From a checkpoint of a small mixture-of-experts model trained on Wikipedia.
Training: 552M tokens, 8420 steps.
Below are experts of layer 6 (counted from 0) of a mixture-of-experts language model. Rows are named router (the router's row for the expert), up (a neuron's input weights, with its number) and show model dimensions 0-127. Each number is 128 + 24 x the weight over its row's rms, rounded and kept within 0 to 255. Numbers have three digits each.
After each expert's rows: "mostly gets" lists some tokens that are sent to it at least half of the time; "comes after" lists some tokens at least twice as common just before its tokens as in all text. This comes from a sample of Wikipedia text that the model never trained on. Tokens count by the router's weight.

# expert 24
router:146148102171143143097100091139134130115162108103161142150094151121087132126148110085109119157138155120078112135143130144154128174114133142122099106105123149154109153121088113128126100103101117130159105119109129090136175099141145157162104118169106085127165104134156155136111143127118121128118140134153118114131141157075144151198115113169097154102109136146147121171121126094113140157150
up0:116121106146149096131124109144171149144207149101135122130142130149134129118114089090146091130101122128150090120156135162135119077163123164099129164126091108147123115113132120119167146136090100147093171159125101147131131125100129138131156105103159111137141124089138123144111164127074108112096152152101165100095121136096159124122145140180105106164123124124118166110141180114102104113140
up1:109163122134129121104132121107099094100138123148136130084053149095126105142169145131124120142112091172150127135150140180146130118112127116102137147114133121138097121119131132152114141093131128105101125110083152144150126129141111147130081111109121114133134112158176115109122170105120114135123126106130125132117145131121181094113134147096113055170126112097156096121140112109140126114150
up2:124138147088112122129139125135101090101073141165150122141155168081135120166155099135131150143123152123165127147140132117150110136120131141101123119117129129174146152131118133133127134176133104122152171116102122164122166155123113131123178124098105110164108163070116084098119112108151127164082105166098142138098147125134160112106159134104116153138132105161114125114136139124095102138112
up3:126100113110117129104131143071091078155138140132082127131087128130143109117128128106135160150087126119157096145121137130138111148110117112124103141186150120143150129134104102137097151123110111148098167144136101110144124165131141140084110122112099124132039167116116151094099117102143111143134185128110146161100144097124124147144125134144137112067093150073140142106087144089123130128176
up4:116155145054113104113131169121161135078145136152170091141180116185115117153136143130204107111125123135112159174118132135126109128124147124125159107102110115101150135133146119120150157191136144177152154145114124135144155108144117093104107128136149147148166149138094124113127129121105105121103107151105117147133083121133117116126173128076107139151130107149098142126099077159081140105100
up5:160157119113118134147135105132126105126121142156138171136079152156135080124143163109164154122091104112139090160132109102119108140115148152151132098199173131120126160136119168103108097203092084085131111091144124146154103094129124122135103133160141110147161143123137117136162127097093117117109153131105115123138144126136131111156101105103129113098091120094136090119098156105133184129146
up6:134107094095180141158081083095151131124109119142126079104115106151138131129099137135110105134138126182094137115125152137128157086119143121138088129175130138109055127146165126132136140122147158097131120138100140081133124109089144160104175138144171120146154128115135133147115105126119139091165140178090151124116162113131132127141138121064102103116109114113154089148134109156130089155099
mostly gets: "    ", "eek ", "et ", " UTC+", "  ", "; A; H"
comes after: " |", "\n", " |  |", ")", " |  |  |", "8"

# expert 30
router:144158155154167112160127088122157098143121150118160105128151065129167129107126157144108089096154149139083148145120143134122133152091142160123118108087159140122141133138126127145128135140158139100159114135149136125136160094174124141119123111119144114144087190141121113126132132166116121115170129079123138132125115150107152162151129104108092158124111130104092114134164127141110097146136
up0:089112163116116092103137122164142121124106130160152109160094178123120106154133105099107161103142119130124087075133099104150134090153148083150123129135127067092172121099165149071101113135137143159111095154111152080108094146127105126168104188121108143175143082101149129142121155127148160145139112126111116156128115106131132111118123121135104107144098127076113143133111108117184176102112
up1:153119136081170125136122154104102142134151109142087125139121124080146117144135133136147123142094133144141131142124167120128094103115080151109093122175106159145098082179102114116166157079110154120158139112083105141108133149064177098130108129099118131130077116125104159147137141132116131154121147158116069151178109130115174130139101092106118087102108157122085115122115139117157174141131
up2:123105120081131111133087154137121149082138079103102142156149114138100150129135111119137107176145092143167136101112092188133108129147117135149157159122107128109169162110095110127117085147158110117136129130128116121139108092092104116089132116129105151111102107148106122142138118130120182111151127153152131113141099142074147043099133096115209143060094143148122151119120124126088148121117
up3:123123126089116099133139120172128114140109095157132150151083153112119124171083148097131140149127156165118110121113126102135155099152097107113114105121061090121139122121111134064102092117122127122119174127083125077115114119163135122135104101122169141141098107130141077121138152102125098102133138089121112097102147102112148140146134098084148115129109148116138153184121163102139158122147
up4:092121096141177150076127141141116076145130118091121144124103104138124148136118113135126141156115150107135140125109127129139097090106125106148130162132148116097116134134151112143103121183144108147149126119150137160213125123134128148135161097095135114117153160081126144145105137154109111134125160144103152097159119155118138139115100143100129112059135142115133136161127126107150149131130
up5:133138114104119146177112148144121130078119158155162165163135118122101120166077126127109116126090122132138107148104125173152165133125107132134094087095115136130144116145165139132130099159117154106129128114161154116129108099097093135127104116160114102137141154117115141102089111125146139154152169118123152140107149142163131138092121169134109110111131139113095129145133165121128125123119
up6:147143116114120150163141104116085104120164120168140113139100125126125151131091148103125137131134140071123136160112135141148088122120133119105103099158105129075116068135114156132115114093090178131115149134120120129122119118094155173140132129120166117125104175128137106124162142101076159091111126110128139167131097169140126148109121107097138131138111146148163134102148177118080144116194
mostly gets: "rogen", "}", "300", " enzyme", "320", "- Phylum: Arthropoda"
comes after: ".", " ", "-", "/", ",", ": "

# expert 45
router:096161111137150170092111167172112107116113110151137125152156099154093124128129141174110141100153129133126160092162094142108133117113163138095158117166161147119103123134146124076175093111085126197159120149117125137131183134102140191167112138110101138136132132162138089113136116135089119105109086138124107122153166125086121136148137109111106149102148132116134112136152151123132148108147
up0:126108150123145180114166116138165109127106132115147134167094149125124151148119151113100128083118124127131097112115061167112142115114130089071151103108136137133147092139169134098142112105104162168122146154177142122123094155116139137134075087138131110165146108112151132104095073120079147113071086113165150087116121130118147113116151132158120119092128165084151125117135136116132093123136
up1:131133145113167110113179143108149151140085150081092158106120131136115138111132139128153088166161125123143153128121147133164135097105196135159175140162136149169103155101119119111122137105190105123090136109138142150089129149122135117155110128139124157119139139142107104124124156150083112140118171133162129180071142113188143143111177121068137130115143143120128138117122114158155132137162
up2:119109131105101115131160106126108159121156133148122113115126117130144124115116139162151098137138109143159103139117122120098127113095131152128154139130097067104116135127110126112137106149140113129101099121152100134128093139148117127063055128161131163126126106100103092133134135108146100194101147134119120164126075128133114104130115092111149129119152126114129097144140139113122104202135
up3:104104124115067125110083168144099120080129141102079136105120115118144111144122120152123124109110127169124112132089138143177103096116150177151095115100132121095117134103149111162152119091116159102113133125069143079172105079141149117134092128170111161109137151132118133099168127127187106153195156131098109139137131115099160119129130138124135126139134150093096106104144114129151110136098
up4:166106107167126121097170083147119138126171144119142149145099102145106148109104148104140156119143173145143120127136074124145132109145142127097120115112142127127144096138150114115152105112111168151125153147118121135125084164102139147151081112172124147134144104098163128096087120143077139111107098170127168085121153112131146115124131127136101102121139150103118157113131126096128153134142
up5:135070096156124124145128141095104124125144123132124150097141120116129148147104094109140111096115114121137111142120161077106118136116108106130141137108130117149130157087118085146108116112148094175085153128139124133051101125145108117085162130161177108083153143122156144120157129098129135159109141135124131219101140119156111089120120155124110135126141136118129124096104144182140111140129
up6:111134133156099127126138132136172125163091143118142155128091128125117096117121148163161128110098144173171112145141087105128125089128156115097160105150154121159145135140145177121143102150117180125130140109155198110162121173122130104129094100119141107180105147099130083120140094137079141113116095143145170132167129102144126117090119156065108113115127137095157148103113107164174127163105
mostly gets: "== See also ==", "==See also==", "Scientific classification", "- Died: ", "- Phylum: Arthropoda", " may refer to:"
comes after: ".", " |", ")", " =", " |  |", "\""

# expert 52
router:093120137151139153115127146132119081144123129113118173079165131098122173122136141120142140130129176113145098094133139127157090165167123129101154144131139143104112152138106119110093133153126138118145136147120083118151164153218152146176165129145125154155115097102128138177110171112134091117103118108096116137115149137103152114120111113122098147112114139142114160149143161085131154133149
up0:140157118136136119124106127127115145095089166117145164130122101143129110141134122161101162129129146162097127122103152087137159105124112156114113176085146139123117145177122132118141129110168121148097113139103137091085140130129129141143113115168111130089135127152090133109208109127123124186117106102139104163097127105180144147128123136135127106139138118126118153127149089189103120135101
up1:107143106183120119137138053173133117140133110133136154073110127064142114129122079127123148157129137142155114164117092155113115146166157125101141161142125142105124097116105132121104113150142152086146150125148109170144126080113128096112135174149097147176140132105121115129110138136115140120088099107057125118123126128108174084162133137091164131137127126141097115164118175124100108088128
up2:150119106099162112153138095176104111111114123132154100135116158153095128127120123152156140118180157139142106127111141133091112141092099176151106115138147137129161123098117144116121088124161156129155150124083118110140146089117099125137132110136115153164139165118141110154126081136127138095151164109139173098087194098122091124133123126107139137120125176105125144142150152110105145148132
up3:121148129172092129085144152166131125106114160135118135106140113125105133143184133108180157131164085107065118113169089159084161079138148111153135102100142146130142144166169155112144112125144126150131100135121159138134113175125087121118110138111165120145125141152119129123150124154133138109114121147106158157122099137135161119081139143119105134128150099118104123148120114174146116137069
up4:079089122157129142131119173130136122107166128136097091100110120100126119139122102098156152084121136164107120122128143095124127112141156134098118121148150153117108122144148117095147140150124124142110122100141169092070151146100156085134098134115115089123138085141120136126173162092174124091118127077083072135136123113154173132140110148087145114132081134122148130123143118162113102105129
up5:108110149118122117150163134112124115113088144137126151127151101111126107136109149120152123133148159099170131191119125113174173124137145155110178117158120131085132110163140127074133156147108153133116108129118153139136126151154123098162120138155122094110108145134146141136133128143106134131150148125089151111126130150122092111160155135118128150143129145102104194172097154143113117112158
up6:102149118175128112138115126098111115137119100114131104134152121142139115143093118101144126135117132115172179121121107163184169131116104149112160176144087120127106127119147120139137137113090128150155193148125177133119149129134131131157145118150147146085178138085106089120101161156172124138117136123136119136132116128134122136160165115140138146159110137087129163117141174155197101131140
mostly gets: "″N ", " (age ", " (born ", " m (", "- Born: ", " km^{"
comes after: "\n", ")", ";", "Personal information", "Personal details", "idae"

# expert 5
router:149139137124141113180158158143100157164120150160135125137116129160133107126168119151129136091170141147181155124142142123112046144158087124131118105159132137093100110121131117099146100144153136100161098129128126151141130147123148131109134118086107122146070142116131107119139126117141115121131120195094099192109124138128089144118139111100088155142143106139155124143136123099116132141142
up0:113127150145139121100115142146159132142120143108144104136122118145157151137123150108144142101096162119129085118109114167128151124051132113129109132122165121117181137127177116138103139162130138122127160135175141143113127110103143140140080148151143158139114141127114159077115101147129158152134181100125098085112094087118130116116129136089127142179150135129183101142114126167128143112118
up1:142151116125152117180151128110131130097139168136142100105160161120133075157114112119122111118092116120121087150125121106130114116172126110138100113149104099147139116173133123068100148149137150128128122144123122148132147136120137125127064126115128106140123115085159085137135139159109135091138111120138170150143099106121140148125167159158143140128116138121144117137113134088182147129147
up2:153149139120127167131137104150093162161136159096126092143136134124159137108102134128104135113126116088093103170103096143120185093139143143124145113141147137152154179206114088147112147112115131109151114084145100129094106130088135141117135136194127109118167133110172182124102112132101115132125156139149100158122162112157122079153135112175112107123103141151153116118113138130093177118148
up3:142108115153144115092129152109141131132095157139106145130083152141124149154125165126106130141121132173104129115159095060090122099147148133131153134116184147106145110150119158096100139105124139117124118095142144125115088091073106113159105131124146155139144118131138154129156137141152116082138109119155138089106133110110141113109141126146134042069087105106157163135150165138141157145125
up4:175150113115138127147115134140151152117141110065166109133091140138150086091141109119107121127146078159118162124116091147102136123089130150151105154154131149130196116144105144149095119109109134145149129081103093136137160130145101142116075122126128107155143175127173127092112127125090174137117120116105092143152160131151113110151113125142128140109143111125165141141143122129096143082142
up5:152129150124168124109120118119136125076134099131144106132144140126125111191133107067130158182130135155100099131128142119143090122126160117155094126129113131137166168139152148135125173129125115146118124085118157120138119099176122147132115100136162135097123131101125082121115132139112143145142143104120129107163122185121109143118173114130125153113106190090079086106122121138151109145129
up6:090146158169152117091144126132106123080167155151110167104137135112102131169148130115160160143084140113134126136155112112120119122113102124106140148113117089164137106133146134122089140138120143133128175183158101136139140087128109079141166132147136159148090117100095115158157116116071120132118132127130143108111116121092130126058158141162094111117115120121120125141109144177135131141129
mostly gets: "The", "The ", "\n\n", "ations.", " However", "- Website: www."
comes after: ".", " =", "\n\n", "==", " ==", "==="

# expert 67
router:130120185094134178112144149109139123141152134147098105163131124136165118168113105118114124193118142145093148163114117171130157116154122187134141071124150098130140110126141125147124167108122162120162092172112146143122087122113159108127101138125128104116128125128107151134155138104124128105110119121056145099104120150111177117121096106152141105150107096073124134155148118113157088108091
up0:145093157152106135082146131172139102142141146145128122140112140101102115121164155166117113111127173098136178103159108148095140182142128163139159095131108127126139128102158131107110136135137123123110116089147141119113098122149112123113133115135131131097119111155086113086091157122106098137165190122144122143124145127132108128110120104132092151124145123144148082119144152179097097107124
up1:076113158151103134206100146151120129151152171123142095117124102163090129127132138142112155119134105146152128151138133105149122108134129167089129120085126115090109136152127107128153092129112144143091120096096143169144123142135119139136165089121123147106077144134117122136104105099147168145137147129159144109116106163161120144126146154170064147160131139159113138093116128139101163181153
up2:163151129113127135120131114120117173086091183163102140174153088132139154111151110136157177117145184157131150158135136129116141139119167176122153143105136134078119136149148196121119135090128113117143132136135115148123127122105121121140137136115112139150159131141155158124113057113125175113079132128113110180119140151136144100193116104105123141135144130102076156140138108104131144121124
up3:090149152140137143107114126129109158117171144138162092126106139143087145149126133130098155148142065133150157120137117115134112105142109107121107126136154132140131111167137133144106089098125130104138130132136080098109117131144132133134126141135132142136074116149139109105131129103147104136106117131117096154162121128113132123124083130112097150090130159136157179153114134101150141158152
up4:152119128128159126128148135124169126161114090158152116105097134108137119127100085156109150136073173122103136147107158140122104102125167111091140086144156133125130155146110061108106119135138130109121136111168130142164121117108129135096080107127131110112089149100104117148132153141116124145182158142153110110130125159141135106148098124138153152099170141134119151154136140105126139142112
up5:106125132130101144106131135131133150099118137122134167128143128120073139095171111204122144112141118111136110114170131124121114152094157135118082118088116115183121126088110181173118144138146076105135144175149130121143184104147143117111194163153102119149130147113105120099116084215175109168136143125128155125131118110156132140114096132119149169121121097140124101129117102148148151126148
up6:166138138126157124167151089066136121117107105078157121100092127134119164101132135119105105141123094132143106126142141146123108094095080133146139141106144134127119135141090114129129116133124117138135149107086141104096186118115085123122166135118165152165121134180130102167123075108133116134142141092158067106093110118082116170113128134159127182142176110150097148155126151139102116144133
mostly gets: " W", " F", "- F", ", L", ", B", ", F"
comes after: "\n\n", "\n", " al", " | Succeeded by", " Al", " '"

# expert 18
router:131143145092129168095109168108122154126121146114119173129163115182126112157106100124154120168124146113111156171118156175131165138161099179128103132100087113128144112128155130172105129093128159140178122164091145095184091096157121136133129119148136125118116084143105150157109103105125119113146100153082096127113146130127137129142113088169138128140113089122113131130121141120117120111094
up0:151109141136153079147152112123141119151114137147139137144132108093124135149169152103135134093172070143162100130125172155102131117087120157088152124097151140106140152146122121120141106103131155110145126125150150131140118135111143118127122131132110099098096124153104187132145137103127145124135132100207112152104172116117121106142171115150144149133152173139121121100118172137102122143135
up1:135151185161141100137099138126144138146125139167133080173115085123143141146135183090126115141109107110134160089116116143096117128171102162124147138141112156121102094091112115154094150077124138181139105133068158146103147166109126136130118139116155120112144128123139134134126118122152114108067156085138122110124108092112149125142106123161128138135105139105138080100102141092125068101134
up2:178116136120116165148108100131101107129103155166156178078126121144169131132108107132096110117102130122141150158131141093124142119108125127095143186154169110125121133119127158130106155128105145166151127107152131164098175129128093140115150130146153153135108142079120135126090111150124106126127151121156154127131139162153090150124158136124128174117151109122135127149118159115156151126115
up3:174105132130179124123130128146108084146154126106144135166145112098115133101132100138105174171132143107135132097083112113117124134114114139107147128130121147084129164069112143116102150132079117114109156095172120161128154132134096113156153141148164084112114152124117099108122093114143095126113160126111120139149173129110155073117059161127125099159174140115123162151124203113133175129136
up4:151121145110152135178144136119194131083139141132122127118105113114145149099124121130143109150150157174152129157142160104154125088114122179121141096133083121087115113105099144109099146114088121137121133173142130094119141140145112138137120126110134092170102143154141114122146127119096136095116121166109127178090119146078113152136177157111087102149177110108141106143096136126076091120123
up5:081120112107126150154133114130100108115105110144132154134110143115119102118168140178095112080136130131144113137180124074102134141117150142174097146151110125104150107139102144108139146117086094138154175081123128107119126157175133054109123090123111154152098139091120125097147158141109117091121155117117103188135111127145137145143158132144130117142120110133159114130146105117099104117125
up6:101127094126087136103132107095154093135135076112104121119123118116116103142134114138147143136098188129132085135144078111140142083077106143100149110106148112111123131115123102174137104132114137123145137108107141131148116106133143144155130155146085146160126116101134147122130101140116106183077118127109144145152149121122131166126127150140132096154134170143091148142133137159149094126096
mostly gets: " (C", " | P", " | G", " (N", " (P", " (A"
comes after: "\n", "\n\n", "| Party", "===", "====", "a ("

# expert 35
router:105118122088109119109121158150135129110106081113121138120099182146129127107126134115159130133118150106192112142129171125164102133148129140116158140109082159108105153109093162136143086159107144161133105205123110100173131153165104152131142104108095158157105122141097126154108126190080098143150160120096095136121099149100107103120179145135105149129152163129083116084096130134151143167140
up0:131134103127145158101146157086124124104136125080122145186125157147115099095114119113171173134156212146150126124112122157141126135076146153139158110115142141092157131139156123160123124125149100124136067081097138133138106152116127105106079132119097146111154140113161101131174131113106098170112140138122142119131133104130129149107091107125105162100129116101146154103099133136129133157118
up1:109124141134113085154104143142136162099130149135127137155141135131143119176127123119095137136133109162107173140121117098135128110111154128076071128106105150141125107113157144143141180116118107145151130129111125074164140126134142112075154116091141095143129104110105132079110116099105091150167133126107125169122137092110110097184127173112147113120139090115160126144125145107162113158080
up2:112162105118086149138114052126127152127108143137099129169096085130106130138102101154125150089155111123156123131107151117112115093123140165089158171118102132154141143144149142093171084052144125136128116099107112144123098151154133099100136160133156187162133157104166093124109160120159142128126141129109102104121140139152095126115125095135136144133093093133090117100121134119147150097086
up3:145116133131097156147141173142185126121146150130083139123112113136110134176129094142125150125121132196127084133134141106123125084150128089130144105130153077139168114118137098118140132158122107175168142154166154132150109115146139107108104111057109095098099126106115130112132122120137074136128141137081103119159146121108118140134129128136121079111135090133123141121099130128146130168075
up4:093089174103130093145143112109148098156092134135165109161122135134140128134154105153139120098147096147116164124104130117136123178184101119128140138129137136107087166079106136103113121105136124150138155119140150119123125181149136109117148112119119132159123116138149117064152120134151124129104159149156122136125152107179095137111109156144145111137106082134139123144115164120143147135128
up5:130125134183142136115180126109124080131120149153117132142131070127131127159103174146147108144123150115104105119147124125122160085155135153111167099079120117154129121158142134124097085113165089116107115167139128184085128108112073141119122158129159137104124185165107139108139159114084146142132141144129133112109067108103210118122135107080147146112135136124089098104144103122121117129119
up6:115137142136157120136141116130079151129147138112167164175156074174095119151098125148158167147116181166131120155151096151158088145156129120119068153125172117134150112134137109158090138096126143117120117141103176130162108127121143135140096129134109090100144138128122105141145135154164121122127113110116155169163160138131191143131089124091137126112142116126171167160107138131152101141158
mostly gets: " / (", "% |", " football", " | −", " % | ±% |", "Personal information"
comes after: "0", " | ", "3", "4", "2", "5"

# expert 10
router:134106109152114137100149097142137142133134120129141127106107174123114162144105143092125152129111144100114138087154156135138106155112157130112126135099143172093118161146110136149129086084120138107113122107074085131164126102148106155147078104155072108107142103133133158168127168152124106117098140172155135105112147169082166139181097108113125105134108168127082079167139141084125142148094
up0:119129118194112108137127145105142116127141119130068114150091157116137099056080146104077162100132140132165160192136136105176123144120096146116136117144119134108143103143094185087102114151125103123148108126128140164094142099102150116154150135106105098110123105129099105147168107120148130135127138096153096117131070068155124114122125098163144140134164160155137153099143159132106175132123
up1:134140138104128113147143132107114160142108136149094153145145141165127145137140148124153134097129113102124103151125095114125124099124142106098109128110115109167157068121076120145149121129117130111162166125144108147122143105146126095159146106152187158117091141124162106130162070100130210098103161151123118129120102129130146099122131113128134128135112170130103125164133124108100151123133
up2:117098123137060168149085115115140117104147183122153125103127155093154129130159155141112125161127142119114126098108084112119116109128075147141151176155152118137122088144127097150112141118156106150152148118101133121134154097145108132146128099140066144103127154120101088097113113123100123117122145132132091111138112115123132107109123137167096117114087140123127103119122171140078116121114
up3:129133144107136134090163145142154145132152119154153171156136144076139141166098117131115152110115115152145127096082137101143090181131150114100121140142105147107144133143129130164099116123084153088098179137138147077120117147108108108101137139125140115127150104113121095137191110135171108099110126164145120123077138125126088165131159139131120107052136148080153123074139138116135156093101
up4:121171143118120139177150112082117118115145099110093108125147125150143125145138148150156137171142154087129090107125110151082118117143091109116156160141126148139126142120129126152131134115115118125120134138137153142115107151109115086156118127112115153093140124115150115121098107139113136099145101052164132126149122105131115141094129114099085151128153100077111107125163167129159090151116
up5:133148093099157134101113115111154151119145164112161116106086139102114127102135100119111136135125149112102166124111138092122128145148171120144125152132126135159152112080157114075148132128093127111153130131109157129126143095086132115156118112127144107134164132137147156133110142148201153147102117134113156110146142130109150148141113150131136108101110147104159134114135199122075127122105
up6:155155159152154106118162129128146111140155135094128150167165150108116111124137135117114140134104159082148141060124095124119124130173168125133138133134112149123144108082132132162124139144172088125131163178124135132125147135156097094103147167156123114157163149118135112150149089148137108124161128110137136100094115145119150130132144141130100121141132131087132105161104126089095148146145
mostly gets: "eek ", "| November ", "', ", "| January ", "| October ", " On "
comes after: "\n", " |", " |  |", ")", "E", "7"

# expert 42
router:152120159135170103135145141132155123140083114134136113104138070132176154093107131119121097080179102120109136184104133145137134088103163172102110179109153142142107099138152149090148134112131137120159094141125116138107147101119105154156112127130120121119111171121122142142152111173144105121166154110132155144097089120147153143153136122128152141130129107059081142136127124149120128110103
up0:125157104150123152099148132118093091115137140170114135148130111102120148143146136113114106108135101160152154140133161108150140108161094089095172117145105112120153091144145123117129131127144115155129111085121094089143117154125137121139108095135155096128136148133162115109141142152164121127140118108131166169143096185115126137143128135131125141110178164120128139104122138145104148131176
up1:163148117142126125090138120135180112105127112107125103129121110088133126113136148108128133152113109098125143125104134145142120102161163160168135068128141107095121138137102110181079137151108144156104157098141122107128081122171108127133127154111118111117130131175118139188112109127108166120146179154096151116114174151096131172139113155142140127125096166131109135106121144133168118148140
up2:101107115139148102158128148159106151140137140128093115135129122132151133146133102117109174107122187152162110107091134145129123155155125109141109150137126134094134182147135106098169113145144147113106162135099146128127139112153136145133092160110142140129150146108140094131129128135106100145118145127108085163122130134116169145099138135097105093084128168151152111152083115126150115110112
up3:152085139169139141116079139133110146110131173117165140062131109138127128126141129099104121144098129151127132119174152140123112090139130154126107126139162132175101151170130092104148133120172106121119115085129169146141135096118100153109101131107123121132152163128115093178117170134129138111149158183130137163116124103149093125098086141095151102115170089141139123133145153149138125124105
up4:141122129108147104133111125177129115130175129115139074168119153130149123134120134123149108120142105141112149133163127072124097124110118122114093114139131129137129159132156096129119105113119121092137156084190116099151101170111184166102079112127174150126127146152132162107124109082107161134102108093127132156092122113119091158136161133123174106160142122133108068131060147157143169158145
up5:105145156153138123140122120132119132150138103098112064148100143131147140090132129120120122141118082142139128141122119112068110167159151104149173145177119126144126073098103109122125125113128176139107118101125106106138135146141152122126115182121122134116113104159130120136120128113082099150139101111113076126141145106121134110126128119067129085144135115144140113141149111104106106122148
up6:119133150129155090092141160168107113136119120172143115135130129114121104161112123124097165114129134095114141082139114082105161149182175111112115118144108129136089154154169078110144129119104103178091146120176136134111098179181136110139149105162136160147090085120196070097082146097156137160110168161102086156125147105146093144155127135115128144149084146102161156135106147120116103124109
mostly gets: "400", "200", "300", "150", "126", "100"
comes after: " ", ", ", " | ", " in ", " (", "| "

# expert 37
router:134119152132156137137159101157145130131140096105134122111129118131139096111128156092108119125133141105165147131162166139119139109149090121130151131131119146095140127151115093119143112139146111147170106142103127110173177105148140123135158148113116099127068122150095121118128165141105107098141132158085147119121173152117107176145110069117115148151108105179131104163143112085088142123112
up0:105086106153152092130147161123140108129144138133112138091132141114107208111131150131169122115119079123151160138141106163095149132128142158077157114118124128119120112125129167129131127068111144136141142153107145110119135113119112157137157114125135101127188087132146139157110188145143111105125111155123123136164124108152129093123122125142131165144156142149122117126085161128172127085123
up1:132133134138088136138118127166103093167140131180095107086143167095162073128158114153111165154148139121149135141129106044165128090121152116168147135143105126128134137142162101097106121156140091130116163075107154180138154144171124109154122144098102140095142190114170126067158132127152139101112089153112125081187107110139176107148126161100114136123117101087130124130118132137122138124123
up2:106141108089143167143161150095143157133154123126110121140149117137098083168136090124172130116129086134162082142136134098133141112156127108104156134152121106091174144077106150098112106108088090126126118123144124132132137128075136109122127122153155127114121114136118125177136130078111153138144168128172135141104042133167115152094098129171087132135117138121132119127082120137117129100148
up3:073137125157133118071078104108113118128160182126098141153107141138123117151127127101151143121092137141113121082115105118117143119123129134121082109145138130121104152143163140112193097135137130097135188151150129149135129148099132110108107128204164110108179151107150135109149109109153178126122174129123130125109113113137155160084151136061141082106102110127159114137129148126197087160145
up4:134117124170143095155124095086132144096161152107102141149140075113139119166163137139135146109111148150146102138147143121083103163129119114120141135108142119076158085131108157166135118129154136156157083133125186094137134130130127148076089145188147094145114114127122104139121092174097104144132110083175099144157111136103142141151129101136100132130117136117129123099148178156102080145112
up5:090119139147134104134105111076155143107110125088103136149110139127119142152116101111131122139096098097109146094152119149131126138167102148112098156120110077166130108119141123073140162137107118145112165159140175164110158135113116093091111108130162157125123133109135131156132143127150108129142120114127110091147111130086109120074153129126127144114150132095118151191112150106149135157111
up6:082136112122133133146133103080150134163143117097093114141132107136108137123135111094121137123138149143112139149122106145092101118081135119139049151152137135176167156118123114143134122085177131093102094076130111117126106114138106097104103153081101107122134136099143134083151155067111113096089172109148097146138173115125147153154125114122111121106083140129115125128145144127139086171127
mostly gets: "| No.", "| Year", "| Year |", "| Preceded by", "\n\n", "| Pos | Team"
comes after: " |", "==", " |  |", "===", " ==", ")"

# expert 53
router:153147091142198131114150139198084150118113110125133100144120141150119165087145168100113118129151114101132157132149124084137100152109078107096156107079157136104135149130126128123164115118127153148134142171144146158130123094144095134149114123082106119105149119141152143109122095156092105116161138154155107138101107134138077103157170102114108167122169148133147107158096081099161118118110
up0:127092138112124141117146112172129130059106106150117116156150150107118088124138119161099113173118090143112119104144138128114154102127082115102089092182147118161161135131149104132103188126137131148119131127102152113134153137148094128125134174123117096126147146136176093100131127112088122128122090133138111104105166128138160095113150152133170108144151129125132089120161118132139140138132
up1:127117123120134151127116121085155093124143119146137121126096128162098141150129152165158161130162114149070132094153070104143171163144127140106155191136113086142099110097157119157129104152140114159109120137126145097116130147144155086110174115123138163124112123138137102160137093125112162135089104114134098136081082127111160167148129148098151109111141156133090169150119070100146158111108
up2:126104116108117135126099099123126131088111137114166116112135085145099108148178155133119102105095133128123118148131130108138153108120102159066129163121131097117110125140136123139124147164109137113108123151066103090092107150110147184140108120117116131117092199099157150164104122140155113157134110134107158136111130115159154125153137136144142113173099128179115101119110134151138105146106
up3:146064112160126148079136086132147112177115130138097144144115124151116142120097151111159156134129133149109138142100128172140105115127167148138124179089146137131127112153156084125168138155082127089132140135137138123124149103153103151142146153133121152110093122157123055137165126139132152123126137136066175125134107132136145154154151116099178090092128117118139145145154118163143140118142
up4:102102096127108128069102119115127136129126122133120110127150114107086116092081114128126135141105119142129147156092158138140159181131107139158088138159111141119109139151114069133098088132074154101122153120099111116124139120109149104150113118121153109131096146071170112118146130185133156106124096103102116091133117099138147123147132140114113113113116144159115086124123117141117112153127
up5:182083155134133169114122157096129110142156165156110118094141113141139081143127087092103133161088152149130109165152132038187115136145132125084132109114148127146158168087117157117117098135134141129130129125060111132117123120132121072117140161152174148126150111135098145122137089136104131145117091101131155095143101104128143125118115133202094144113107096072102150128106151177153120183114
up6:123106137141136122137125127179130104141134128136174166133141128155131095122090158117176158182125120148122157132109139130131151144109122131122120144197135154120151093136141146136116103175137140127138133124151095109142117114145127149121197151103131131112142132075073108152112109075138140094118104145114129160106105079115166125088090132131089139116125148153127117124160124098113117094092
mostly gets: " | Win | ", "----", "C | ", " Chevrolet | ", " attention", " characteristics"
comes after: " | ", "0", "–", ",", "1", "; "